Experts of a small language model.
Experts: 32 experts in each of 13 layers, 192 ReGLU neurons an expert, 1 pick a token, a softmax router.
Training: a variant of SOAP for the experts, 360M tokens, 4117 steps.
Below are experts of layer 8 (counted from 0) of a mixture-of-experts language model. Rows are named router (the router's row for the expert), gate (a neuron's input weights, with its number), up (a neuron's input weights, with its number) and show model dimensions 0-127. Each number is 200 + 40 x the weight over its row's rms, rounded and kept within 0 to 999.
Before each expert's rows: "mostly gets" lists some tokens that are sent to it at least half of the time; "gets" lists some tokens that make up at least twice as much of what it gets as of all text. This comes from a sample of Wikipedia text that the model never trained on. Tokens count by the router's weight.

# expert 30
mostly gets: " red", " a", " white", " pri", " from a", " with a"
gets: " a", " an", " as a", " one", " red", ", a"
router,213,233,284,182,184,232,177,256,185,276,246,235,176,228,217,183,134,197,261,200,213,164,184,254,220,157,188,143,209,207,258,233,182,277,176,193,142,183,164,204,222,178,198,226,121,184,224,147,232,144,198,228,274,193,182,227,272,175,196,141,265,250,231,207,186,226,284,231,185,137,175,220,126,224,253,185,149,166,184,153,189,179,144,210,144,178,152,165,230,225,218,248,222,151,158,182,81,245,155,210,268,212,229,136,135,183,246,156,213,193,184,242,204,252,227,222,193,230,153,186,209,173,223,259,231,214,228,253
gate0,229,196,249,122,226,236,256,258,208,213,193,288,236,192,222,118,262,198,243,186,211,114,157,198,196,139,219,157,197,216,183,230,176,156,226,179,292,225,187,193,223,213,158,275,181,211,226,208,204,216,217,181,195,256,240,145,232,208,296,186,233,222,291,207,133,232,198,179,137,240,183,211,199,219,295,185,204,163,200,209,222,193,173,114,216,213,215,219,154,185,193,186,194,234,195,205,161,193,245,152,234,227,193,241,222,186,144,236,186,142,213,197,282,288,191,196,211,142,169,151,213,197,234,174,319,260,192,222
up0,221,126,217,224,174,176,200,175,134,206,183,217,220,203,215,135,225,219,284,164,203,189,181,137,261,229,147,149,240,244,182,190,204,246,234,105,198,202,240,152,196,199,65,201,134,182,172,236,219,210,217,200,250,181,187,202,211,253,249,199,239,221,223,217,216,188,262,219,204,142,153,116,155,207,230,205,218,129,209,216,192,256,201,208,248,146,218,214,204,200,239,193,187,171,180,246,157,265,221,205,252,226,122,189,177,253,171,216,266,135,149,184,274,145,158,196,184,228,153,186,133,205,267,218,230,251,264,252
gate1,153,224,200,176,277,179,230,192,175,254,170,286,219,200,295,215,220,273,239,197,210,223,146,218,186,236,171,229,144,264,201,185,236,155,212,192,187,223,123,140,231,169,213,232,201,186,221,171,194,184,134,167,210,211,229,134,228,200,256,204,210,159,220,148,252,216,211,224,161,230,227,193,170,179,183,238,212,201,141,159,265,169,205,178,173,236,214,216,311,217,305,178,190,210,89,225,219,196,243,258,142,206,218,127,170,134,187,183,276,223,191,180,245,170,239,210,235,227,205,114,259,195,168,192,186,224,234,265
up1,221,167,276,216,187,230,221,237,264,114,200,178,212,231,238,208,165,252,216,316,226,189,215,255,156,288,185,224,260,187,216,174,170,176,149,192,181,178,198,177,226,192,155,185,183,184,211,205,202,191,251,207,192,197,233,192,248,248,181,184,176,192,182,187,213,177,238,121,219,194,159,189,232,184,146,186,279,153,135,157,204,214,99,174,161,211,188,184,295,259,252,235,237,166,270,133,219,130,193,148,124,184,195,225,172,188,152,217,224,226,176,221,215,123,152,186,209,160,231,146,155,239,233,245,286,142,219,200
gate2,173,209,186,190,178,186,238,178,182,175,197,239,253,171,191,183,215,267,238,219,218,238,235,211,185,205,232,193,152,156,163,215,129,165,186,223,207,165,186,224,140,139,149,227,252,282,125,120,268,261,170,237,206,217,205,279,226,267,209,208,200,214,246,183,179,218,231,217,190,207,199,309,175,256,183,297,234,203,220,232,224,202,208,166,145,208,230,225,196,173,241,189,222,143,188,203,211,206,192,158,193,188,326,266,251,273,190,145,201,182,126,191,198,210,257,251,207,273,218,196,257,256,241,274,199,225,258,202
up2,147,162,192,172,176,151,217,109,243,225,256,255,151,167,246,182,163,169,178,228,181,194,191,234,214,252,228,245,216,155,173,313,200,235,197,216,129,267,241,176,228,164,227,168,218,135,149,286,269,179,204,118,184,267,218,259,166,208,196,146,223,136,210,194,207,236,159,172,244,216,196,187,241,196,169,209,173,220,213,204,210,259,189,214,262,204,187,194,230,202,199,138,164,161,222,154,171,207,169,216,245,236,196,273,109,85,200,201,131,231,199,223,259,145,201,203,254,165,228,193,261,236,210,195,168,226,213,193
gate3,217,183,256,194,212,237,217,249,181,267,208,170,233,276,247,198,191,283,230,244,173,193,193,295,249,250,181,261,165,216,130,244,108,168,169,239,245,182,200,219,218,133,150,257,282,144,213,179,207,217,274,277,191,238,238,264,222,159,196,163,212,199,159,205,273,208,284,207,202,224,170,218,200,248,170,262,164,247,202,239,171,184,178,224,165,199,207,191,241,233,258,215,181,229,239,173,207,247,199,218,233,288,233,219,250,217,300,203,226,163,254,236,215,162,252,172,218,212,202,165,177,177,206,177,238,217,208,250
up3,139,208,204,254,192,208,201,229,183,155,158,220,215,282,242,183,245,277,248,259,219,156,225,242,190,254,209,221,205,183,155,217,208,132,201,139,197,200,182,193,185,224,210,204,159,198,232,188,247,203,230,272,171,230,214,229,254,102,139,193,168,188,199,192,219,224,202,160,189,207,169,242,248,184,227,200,180,221,234,197,185,217,256,215,165,184,255,323,173,277,200,249,176,154,216,124,261,202,163,239,233,210,223,276,207,94,204,104,279,169,246,239,236,188,225,263,253,185,176,199,230,213,152,152,185,236,139,195
gate4,124,236,206,278,202,205,154,152,198,241,109,254,200,259,177,198,212,210,216,198,240,193,174,215,169,235,232,112,167,187,197,231,209,234,115,208,173,211,174,170,181,203,187,204,149,273,270,186,238,205,174,197,169,198,214,252,233,213,252,261,270,161,128,203,307,181,240,231,181,141,202,195,209,234,200,169,215,251,171,155,195,183,213,165,209,191,229,206,236,237,232,199,272,212,236,233,168,175,256,221,165,272,263,251,184,240,223,158,129,131,198,220,171,212,167,140,171,256,188,182,239,269,197,285,175,261,246,235
up4,151,185,198,247,154,141,167,216,179,210,226,182,256,223,175,147,200,158,184,216,162,215,228,158,214,82,137,176,185,231,168,254,162,116,225,244,241,200,137,125,178,278,201,183,232,221,171,222,154,127,210,134,203,175,187,215,180,258,187,207,214,210,228,214,212,237,234,176,221,164,176,192,153,106,180,258,183,173,248,223,195,237,280,186,190,257,187,128,163,174,119,156,179,262,112,208,198,250,173,144,254,208,216,186,143,207,162,185,166,152,170,123,214,162,191,210,197,254,179,150,183,182,195,204,243,158,170,252
gate5,199,249,260,212,222,176,216,163,214,243,232,250,159,194,241,204,220,251,290,159,286,207,253,245,214,220,205,142,190,156,239,229,170,213,181,265,208,175,190,174,264,199,262,168,284,168,222,230,220,128,238,216,261,273,216,191,198,206,134,260,202,232,203,221,175,205,243,227,191,225,258,210,184,198,231,191,169,251,205,239,199,158,221,250,234,254,207,180,246,218,237,217,197,275,181,174,184,163,225,349,212,204,202,205,219,205,200,233,225,260,206,229,228,254,245,254,118,147,262,141,186,167,257,159,265,217,225,180
up5,234,165,221,133,98,185,160,171,247,264,236,172,177,143,202,197,193,208,189,204,159,229,263,167,239,155,171,202,84,182,204,214,286,290,275,228,209,208,214,212,247,236,197,255,215,195,208,194,222,212,191,194,161,236,209,184,139,164,237,204,240,129,200,149,222,197,110,147,161,201,166,224,235,198,153,250,216,248,223,205,188,186,137,201,293,227,194,275,176,172,214,193,158,185,220,204,200,224,211,184,205,204,137,161,135,216,164,274,210,154,195,120,111,112,207,153,246,194,168,196,213,189,174,218,179,222,202,198
gate6,136,178,203,135,291,202,185,186,187,171,168,184,276,258,167,254,247,178,329,221,190,226,196,265,198,187,210,177,249,205,163,231,126,142,223,194,178,284,214,162,205,182,166,171,187,136,211,251,289,199,170,265,179,211,218,180,267,219,205,199,251,130,224,233,169,188,219,253,213,191,235,179,241,244,187,156,181,190,226,221,189,248,160,228,215,228,286,213,137,224,210,154,161,170,237,282,170,204,251,216,232,235,194,264,218,229,174,172,235,289,176,222,224,184,252,237,201,201,212,139,204,219,211,275,181,154,182,191
up6,136,177,182,174,200,277,168,184,214,236,259,192,171,193,287,279,192,189,225,200,204,235,246,161,208,180,211,250,198,148,195,234,191,118,212,170,253,188,190,218,250,224,212,191,195,240,185,175,221,223,175,179,162,172,161,234,245,229,235,194,237,256,228,222,249,154,245,235,222,186,190,223,263,270,212,165,282,176,185,222,257,191,195,187,222,189,155,248,195,274,255,174,165,151,128,207,187,213,195,113,205,293,245,185,101,179,236,141,245,159,241,225,190,161,246,140,266,281,206,214,190,222,187,125,253,142,168,198
gate7,203,292,224,248,224,195,240,238,258,246,192,227,150,265,237,165,216,242,191,248,224,172,193,249,247,281,186,205,182,231,191,181,168,164,198,249,177,154,209,141,230,175,175,185,229,213,200,173,169,176,152,177,257,174,211,163,266,208,175,110,232,258,214,151,172,227,207,226,164,302,206,176,184,172,245,238,174,172,178,215,189,121,220,242,170,203,222,195,269,210,241,201,210,190,190,246,204,190,187,290,222,272,262,218,214,201,274,160,201,175,228,238,213,237,233,176,192,266,247,105,256,302,244,222,165,270,194,235
up7,218,211,226,150,129,232,201,208,231,195,224,156,262,192,189,243,173,195,120,209,169,190,163,211,276,270,162,212,200,204,247,172,215,211,231,188,211,181,170,185,139,147,188,171,201,197,205,192,192,218,261,193,183,138,252,286,283,228,196,199,175,228,190,185,184,252,251,208,231,240,215,269,215,165,204,168,237,191,160,186,168,162,119,154,98,214,252,177,270,182,244,206,171,298,193,206,272,180,223,187,185,165,212,233,137,189,261,167,202,230,187,199,326,172,187,214,204,158,190,229,174,305,163,127,250,197,227,206

# expert 16
mostly gets: " Ser", " Fran", " Kar", " Ber", "í", "ü"
gets: "z", "j", "á", " Al", " Mar", "r"
router,260,253,145,140,177,169,227,229,226,156,140,171,180,218,177,265,279,191,247,250,221,249,215,188,230,209,178,143,227,288,134,208,200,201,107,173,215,220,220,119,205,160,253,226,206,189,196,179,224,214,144,175,152,175,204,219,213,213,159,183,202,227,240,223,224,269,178,160,182,158,161,228,190,231,221,197,247,145,258,258,217,171,181,194,241,118,206,143,189,216,204,203,196,181,171,230,204,163,246,219,237,176,160,123,224,172,287,141,177,229,228,125,179,241,241,143,255,188,245,164,163,170,121,209,163,296,240,218
gate0,210,206,206,198,220,250,103,206,189,197,198,226,230,246,225,246,235,205,239,195,241,247,222,248,244,219,241,246,233,216,272,191,241,176,175,205,212,225,226,209,124,217,221,166,263,209,217,147,219,158,151,141,204,234,203,285,182,177,228,258,178,168,179,180,243,208,225,198,262,225,160,219,182,211,227,317,227,208,255,271,283,209,271,187,208,182,206,186,222,143,214,240,138,193,251,194,257,212,214,260,237,228,265,224,208,244,197,287,272,191,226,213,255,225,253,142,245,206,267,176,166,212,127,213,195,263,272,197
up0,153,251,226,247,236,144,189,205,220,256,274,185,146,233,187,219,163,209,237,235,263,222,176,155,182,198,184,202,176,155,189,255,185,273,273,211,239,136,116,250,262,184,144,214,236,105,172,209,227,183,167,167,261,188,80,154,100,189,164,200,185,246,213,150,147,274,215,191,199,145,186,231,269,162,248,172,140,196,223,254,203,167,175,184,156,211,234,258,210,236,191,213,213,229,184,208,159,255,146,152,272,211,192,166,160,201,172,197,175,159,186,244,219,212,166,210,217,205,238,250,246,185,178,179,182,160,177,227
gate1,225,280,153,245,181,228,163,264,180,190,184,251,214,236,227,258,232,232,212,169,236,154,226,206,244,200,264,203,145,226,189,183,189,176,261,254,187,143,235,228,257,154,240,221,279,150,267,102,196,210,150,235,182,237,199,156,256,182,183,151,123,206,246,168,301,197,143,239,312,208,190,275,178,183,158,193,242,200,217,223,233,193,220,238,206,195,220,281,248,270,209,190,203,235,268,208,163,160,277,245,158,234,200,195,196,203,210,229,223,184,167,158,247,191,187,188,231,201,183,149,215,224,149,242,202,154,233,195
up1,100,209,185,209,195,211,161,98,240,189,192,161,138,181,236,189,219,215,189,201,204,233,155,215,206,192,128,253,207,128,189,221,219,211,213,201,140,196,228,167,215,225,123,168,186,279,243,255,199,201,225,219,180,241,224,247,200,224,193,223,258,223,161,225,195,213,228,257,149,156,238,187,195,317,202,198,209,187,235,257,239,152,217,176,180,203,249,158,207,178,191,207,191,271,110,169,199,218,170,212,220,83,103,159,146,138,137,200,194,236,236,186,191,197,149,249,242,160,186,170,220,227,153,245,140,239,146,233
gate2,203,211,236,238,237,218,194,224,265,216,215,201,194,242,264,209,255,253,242,170,215,271,210,194,278,236,233,267,181,169,153,201,235,243,224,190,183,238,260,238,268,168,208,178,199,180,260,182,138,156,242,246,206,138,233,239,239,178,175,310,151,283,208,220,279,257,173,170,279,193,231,224,237,265,186,160,265,161,271,159,215,251,250,207,227,216,202,196,242,257,202,215,219,216,183,195,197,171,234,284,169,232,197,133,190,193,147,207,182,253,203,129,245,145,210,243,169,187,159,151,160,210,203,196,240,163,173,167
up2,267,192,179,187,153,235,238,224,203,188,192,190,210,221,214,170,254,160,217,146,253,213,172,197,178,174,277,196,193,233,241,129,204,269,229,226,257,154,155,187,270,235,226,197,262,176,212,129,219,155,162,202,193,217,195,163,174,121,83,124,186,170,224,184,201,198,178,290,248,220,263,285,169,193,175,255,127,281,205,180,177,181,158,198,262,175,169,191,209,192,166,160,175,193,250,178,218,218,238,203,225,260,247,225,213,234,199,214,225,180,183,236,128,186,162,191,200,274,146,258,274,207,270,187,207,246,242,170
gate3,186,136,218,164,179,170,204,258,197,174,170,228,194,277,218,199,192,142,239,203,152,226,204,192,234,216,237,173,235,230,190,206,205,218,139,196,155,203,167,258,212,245,260,170,169,288,206,192,193,196,115,172,198,212,279,226,284,234,175,206,240,277,169,234,170,191,239,176,222,157,175,137,296,159,141,230,258,183,200,215,216,268,220,183,223,170,267,201,98,161,186,196,212,137,217,172,163,167,239,245,174,158,195,225,256,168,255,228,199,193,285,260,193,175,291,206,144,186,221,154,155,280,209,182,195,171,243,183
up3,203,215,212,199,219,144,199,277,215,202,237,173,197,244,228,201,158,243,164,195,176,131,178,292,254,206,193,186,250,159,216,200,164,240,172,221,207,209,173,168,195,215,267,280,158,203,174,129,176,273,168,206,261,210,141,224,220,197,207,158,205,263,263,245,195,139,281,205,215,246,164,174,81,189,188,227,204,147,166,217,228,221,142,224,199,219,107,144,244,193,232,191,251,197,233,257,245,225,209,165,213,213,224,110,257,192,210,163,235,162,206,245,244,241,153,227,189,251,161,197,171,131,260,122,176,216,194,180
gate4,262,242,197,214,197,215,175,212,240,215,234,250,187,302,140,221,240,257,290,182,200,207,200,202,206,248,164,234,290,239,229,197,237,181,221,253,208,264,230,220,222,193,178,189,238,212,169,250,156,207,300,216,289,201,238,270,258,212,163,216,196,205,204,223,181,185,292,202,214,159,233,217,167,195,244,193,215,202,193,154,94,279,151,276,158,205,201,131,165,142,235,244,271,181,210,193,199,250,190,269,232,186,193,227,133,235,201,166,177,222,221,197,220,203,178,199,298,173,170,154,226,176,233,224,180,233,213,176
up4,266,174,167,174,158,137,229,176,194,241,249,278,210,150,182,268,244,165,184,173,254,177,193,116,189,173,234,213,181,219,203,152,248,182,194,134,234,212,230,183,205,245,164,167,164,240,139,269,214,223,241,258,123,188,144,157,164,258,262,219,127,202,209,165,253,220,169,230,224,156,155,193,177,251,174,203,218,224,241,163,171,142,216,166,199,191,236,169,150,248,230,242,227,194,233,270,286,134,162,206,253,110,167,178,213,165,236,218,182,132,183,158,211,133,179,207,261,206,228,245,181,183,217,242,208,172,266,180
gate5,193,238,95,213,231,234,206,230,279,170,261,228,185,186,197,210,233,164,280,133,237,220,159,204,181,174,228,160,201,220,193,250,203,198,223,89,253,182,203,178,153,174,187,198,176,297,166,227,264,246,179,211,204,210,245,146,225,215,214,260,209,230,278,235,213,202,193,233,160,174,202,164,208,236,179,234,195,241,210,205,193,227,174,259,235,225,324,171,227,161,271,272,192,185,231,243,313,197,244,157,157,171,183,208,235,249,210,265,154,212,187,250,182,147,234,219,263,231,257,203,187,213,256,186,208,194,197,211
up5,161,238,172,193,230,182,155,103,170,290,180,157,176,249,266,160,202,199,177,162,123,223,242,235,173,197,248,215,187,263,223,265,171,157,220,180,182,180,249,148,189,253,221,290,192,157,199,205,175,232,302,200,236,240,219,246,193,140,198,171,265,169,136,110,180,284,271,167,246,223,207,197,212,152,182,199,250,168,182,149,234,169,233,137,210,211,160,170,202,154,126,187,234,242,230,196,204,201,202,196,235,251,213,264,136,136,173,178,199,178,211,164,155,217,168,266,173,206,197,176,203,241,228,223,192,182,251,237
gate6,239,239,122,217,260,177,232,205,176,140,181,220,200,265,130,192,277,207,258,201,140,236,234,240,186,186,238,195,247,247,219,207,209,219,132,192,275,201,193,157,241,197,175,191,225,233,249,239,232,133,225,196,262,175,153,131,212,235,212,211,163,171,227,184,168,246,183,216,242,229,239,234,192,178,246,240,229,158,287,234,262,215,175,227,208,210,164,181,228,279,250,234,256,269,197,221,143,240,220,225,187,230,115,260,232,256,228,185,247,192,241,267,182,206,213,196,292,247,142,221,161,186,221,269,152,223,233,231
up6,211,199,259,147,170,224,194,150,250,198,123,229,212,210,180,245,190,129,98,191,203,117,124,180,252,169,181,172,182,192,201,151,206,168,227,212,136,167,230,161,225,182,213,175,172,144,181,219,162,193,256,208,162,142,171,151,189,207,157,140,225,138,200,203,208,227,148,203,168,251,191,194,163,229,227,243,167,126,150,266,209,195,194,226,224,218,130,189,244,225,236,203,218,135,222,238,175,151,166,191,217,157,170,184,234,111,219,170,175,298,194,177,257,87,174,262,145,242,186,175,150,180,258,186,220,216,197,253
gate7,207,221,192,209,184,215,185,170,128,207,184,206,211,240,233,226,226,178,263,203,166,204,220,215,265,171,222,237,224,259,233,118,177,149,196,217,199,227,219,178,207,239,231,179,233,237,252,247,244,226,203,260,137,167,296,230,293,241,170,269,187,131,159,147,235,220,155,207,161,265,179,250,182,289,216,166,211,137,276,128,250,151,218,153,243,205,226,167,231,260,353,277,219,201,210,191,226,207,192,210,165,195,223,200,193,194,226,234,259,248,158,191,217,187,195,213,208,163,157,193,219,223,175,178,263,225,202,208
up7,244,154,168,236,154,224,195,237,246,260,206,231,190,204,183,262,246,221,254,184,147,174,260,210,207,162,258,197,196,244,190,169,208,163,170,226,199,159,214,117,227,181,196,196,251,223,252,144,211,214,215,186,96,209,221,197,167,238,202,256,171,270,241,268,194,154,209,261,219,213,248,226,188,279,175,219,193,174,184,97,252,165,209,180,282,202,148,226,179,212,253,189,275,244,201,149,191,218,194,183,197,222,261,240,189,141,214,222,210,271,282,138,200,197,192,291,184,221,182,261,187,147,164,259,146,254,168,218

# expert 4
mostly gets: " Russian", "oviet", "о", "а", "istan", "и"
gets: "ov", "an", "ar", "as", "ian", "ik"
router,231,236,145,195,193,217,207,220,213,251,154,207,173,216,171,218,288,177,221,146,234,242,214,170,241,272,247,206,168,219,144,162,270,208,206,271,187,205,276,145,214,216,188,197,266,254,199,139,202,255,221,214,195,136,193,165,215,160,127,237,134,201,177,171,256,283,179,145,260,242,196,242,156,241,106,184,197,260,216,151,208,162,156,191,257,197,202,137,228,177,278,253,174,163,230,174,224,199,250,230,230,160,224,204,214,145,235,168,255,198,201,128,147,200,175,263,243,180,255,234,213,197,142,177,205,252,165,190
gate0,185,261,169,179,216,205,221,202,150,215,260,215,239,207,240,230,304,191,235,232,141,192,142,154,303,244,236,170,266,210,223,247,179,215,243,207,207,183,146,191,207,191,188,107,229,226,179,199,257,277,175,238,233,213,269,215,208,162,221,233,219,150,230,120,205,222,192,204,154,164,217,181,191,222,230,160,233,168,197,216,217,166,257,159,210,241,244,218,173,218,274,185,165,112,190,229,208,149,193,231,222,310,220,234,218,163,218,257,214,173,270,221,200,165,134,223,266,213,145,203,248,201,180,144,265,261,169,237
up0,152,179,221,175,185,204,213,240,217,190,140,139,193,207,192,229,146,201,207,272,217,172,277,199,189,171,226,161,181,219,205,212,189,160,170,204,236,211,201,164,238,95,245,239,179,245,167,147,198,209,266,183,211,229,167,190,207,195,201,199,118,251,191,204,184,203,188,246,210,131,236,276,188,261,216,248,181,271,284,225,263,235,245,207,196,227,245,195,249,236,215,154,290,125,238,108,201,173,283,196,254,190,188,266,175,201,152,149,176,254,105,200,224,132,232,244,194,220,198,210,211,245,179,134,226,151,175,228
gate1,185,255,160,184,130,266,191,278,306,177,131,205,220,180,182,158,235,190,186,203,149,168,198,240,144,149,262,215,168,217,167,236,164,156,186,206,152,239,186,177,138,123,204,214,180,234,174,301,201,167,183,143,167,245,283,165,221,155,244,129,207,215,197,192,210,148,238,177,187,195,212,105,210,275,200,215,222,182,188,243,246,212,181,201,206,192,172,123,232,167,238,205,187,207,180,168,232,205,180,220,230,216,240,214,226,191,180,214,127,128,134,237,164,306,191,229,217,194,242,183,244,195,184,266,182,162,254,165
up1,176,206,198,213,145,152,230,236,152,143,209,221,149,221,95,242,181,170,207,245,205,314,195,205,169,187,169,175,246,155,253,187,189,163,247,180,217,178,243,239,233,243,162,228,252,127,242,202,150,175,162,196,306,158,118,141,217,200,169,206,134,184,178,170,200,177,235,205,188,257,148,221,187,258,209,176,200,239,186,164,170,203,199,213,243,265,276,215,211,197,199,193,216,74,231,157,155,193,143,239,147,159,146,190,227,214,240,181,202,157,248,242,179,184,237,156,260,195,223,220,188,225,174,128,230,152,230,199
gate2,209,203,153,215,223,193,141,197,234,146,259,225,215,246,211,246,178,261,188,209,195,259,140,156,212,284,243,266,124,198,227,203,187,206,245,246,133,235,182,243,144,203,248,214,286,148,183,262,151,214,199,191,182,149,174,228,201,187,161,121,205,236,222,223,188,187,174,243,113,267,195,189,142,229,188,256,170,223,304,251,147,163,268,196,206,200,229,234,187,243,218,212,217,186,248,208,180,194,254,205,181,198,187,213,191,268,179,203,239,135,161,148,146,202,223,174,152,282,274,136,194,204,234,239,219,194,204,138
up2,235,188,198,176,253,156,204,186,184,211,140,214,173,124,194,220,205,190,222,196,153,201,172,210,197,124,162,170,178,212,274,254,210,280,226,168,163,219,151,227,190,130,145,256,195,118,244,217,160,224,156,184,252,121,233,140,197,196,255,212,242,229,223,219,172,240,190,180,228,144,152,210,139,230,226,168,213,254,194,231,202,233,160,230,179,136,144,176,271,208,191,193,224,130,146,213,206,182,117,260,196,195,221,146,177,233,227,296,209,232,217,219,208,269,208,212,92,189,154,200,118,125,179,232,216,180,211,158
gate3,244,236,189,255,162,141,222,163,180,233,218,153,208,239,218,161,293,231,128,203,247,177,241,268,197,240,187,212,195,171,209,223,200,219,259,198,172,218,195,206,153,266,250,263,245,179,105,222,185,172,266,213,202,227,196,178,217,155,185,268,185,131,179,257,264,244,321,188,188,177,121,240,205,197,148,191,222,174,267,261,203,222,216,186,271,152,237,137,165,231,264,245,126,236,210,220,213,209,193,162,217,261,189,138,167,150,153,202,184,161,201,198,182,170,278,193,200,158,146,226,220,240,212,189,212,186,192,216
up3,210,212,147,200,257,200,179,171,181,160,194,244,163,221,200,211,201,226,154,176,241,228,256,146,162,218,150,207,218,204,226,171,233,230,214,236,202,198,235,209,151,240,181,229,295,170,156,214,229,198,248,185,236,248,243,152,287,244,186,233,213,217,176,166,135,245,259,204,200,206,141,215,219,189,173,202,226,170,222,295,209,168,142,185,252,238,208,127,292,146,194,256,136,203,213,152,164,114,215,190,187,214,150,195,174,226,138,249,180,178,281,232,202,155,246,217,225,210,46,152,190,252,199,249,202,207,177,237
gate4,238,193,237,180,247,214,148,205,231,115,187,205,168,265,239,125,176,160,120,146,169,162,208,238,223,235,212,226,202,202,174,206,140,193,147,174,212,191,237,149,221,207,218,218,273,279,227,218,208,211,154,218,242,172,203,275,188,190,207,213,271,193,192,173,188,209,235,270,234,164,219,208,161,215,191,219,262,250,130,229,231,75,213,248,198,206,324,180,213,236,221,220,215,203,161,257,178,248,244,237,217,255,167,241,187,135,173,203,176,165,221,197,214,120,159,121,228,179,242,224,186,238,150,204,190,269,149,198
up4,180,241,198,225,228,155,136,215,227,259,125,167,230,200,223,133,213,175,236,135,189,230,215,176,208,241,227,213,247,146,127,192,206,194,192,176,189,190,227,156,214,236,236,201,148,272,254,213,159,173,248,177,133,235,228,194,150,174,162,206,70,209,160,211,168,213,175,184,218,184,268,191,213,125,236,177,156,251,250,228,130,188,176,223,146,202,170,234,200,253,156,269,183,239,252,239,307,199,226,188,264,207,185,293,273,232,192,198,165,195,194,247,151,168,222,167,253,237,237,182,253,236,218,223,224,184,148,212
gate5,224,244,191,183,204,130,244,183,154,264,235,237,175,153,227,249,255,243,222,239,121,147,193,207,269,195,121,220,167,275,223,177,210,149,296,125,235,168,234,207,213,171,221,167,224,165,235,244,222,207,142,244,157,198,167,189,214,184,159,224,165,204,264,194,146,122,207,168,184,150,156,216,137,176,233,209,215,198,161,146,196,191,241,244,187,101,210,149,172,229,229,191,213,236,221,201,296,158,204,185,147,202,191,221,163,154,213,183,158,282,186,154,118,167,184,198,189,211,182,221,224,216,162,99,185,188,235,178
up5,130,251,284,241,202,174,238,167,269,197,231,194,200,197,221,163,136,150,217,228,199,269,219,257,158,164,219,192,188,190,282,188,172,162,219,186,208,235,189,99,160,180,135,243,153,116,238,139,231,199,213,195,167,211,171,224,168,211,198,155,188,177,143,223,162,215,138,201,117,286,240,235,269,256,197,258,201,147,170,128,225,208,208,181,222,220,241,189,147,215,234,144,252,195,189,236,209,194,206,203,219,240,220,233,227,208,197,243,244,102,224,163,249,220,213,173,153,228,256,126,194,207,157,260,250,221,207,237
gate6,212,275,239,201,236,180,158,181,211,202,194,202,176,230,225,319,255,206,141,198,241,244,294,213,230,208,264,216,203,214,204,268,227,223,239,335,218,299,253,232,165,225,246,282,192,244,266,237,236,261,211,179,240,175,198,221,238,141,232,269,194,210,267,218,201,214,220,151,193,231,182,254,217,200,254,162,219,222,216,195,208,218,189,198,259,181,228,197,186,225,259,282,186,206,244,215,230,222,176,264,169,230,191,209,227,158,209,179,147,148,188,187,203,154,185,219,272,229,201,230,199,191,187,203,271,218,271,163
up6,240,171,177,198,210,151,208,237,232,140,132,178,171,170,185,231,125,251,231,195,186,195,248,214,175,208,124,223,206,266,122,197,172,283,174,194,115,120,193,177,231,219,167,184,222,224,200,211,190,212,110,246,228,170,234,205,174,212,242,140,195,250,191,141,205,233,256,161,156,179,172,211,137,178,116,224,189,177,192,163,155,224,199,220,178,143,236,146,226,218,248,205,224,215,182,191,181,218,160,175,246,162,183,159,192,326,166,164,197,219,161,190,128,292,230,121,165,205,199,155,244,241,198,227,121,160,185,199
gate7,255,238,294,233,242,148,166,190,257,290,194,201,165,238,224,214,232,198,264,213,206,141,213,237,235,301,231,227,207,216,193,192,211,192,146,194,208,239,222,208,186,194,234,176,231,197,199,190,181,226,139,210,196,159,211,292,175,257,199,268,205,279,182,267,232,247,236,242,280,179,163,217,161,159,214,229,275,242,217,222,276,236,207,241,248,207,248,174,147,284,219,263,239,215,235,169,192,185,156,272,163,197,189,202,255,189,247,190,248,271,233,155,205,192,192,234,269,207,238,147,239,242,232,196,168,242,200,166
up7,162,178,131,214,189,228,156,113,228,124,190,212,229,214,177,216,135,237,193,294,212,169,139,202,131,135,182,163,220,225,123,168,197,159,153,186,205,198,203,140,167,212,216,151,172,186,164,220,152,176,203,172,190,221,184,174,193,195,225,196,195,142,237,139,175,153,189,120,192,252,208,234,169,256,241,237,168,127,168,200,163,231,167,189,170,201,186,193,232,120,247,146,198,166,176,216,185,232,263,217,124,280,208,189,141,173,179,172,144,101,235,183,171,224,222,179,131,218,212,195,203,124,145,186,195,165,114,240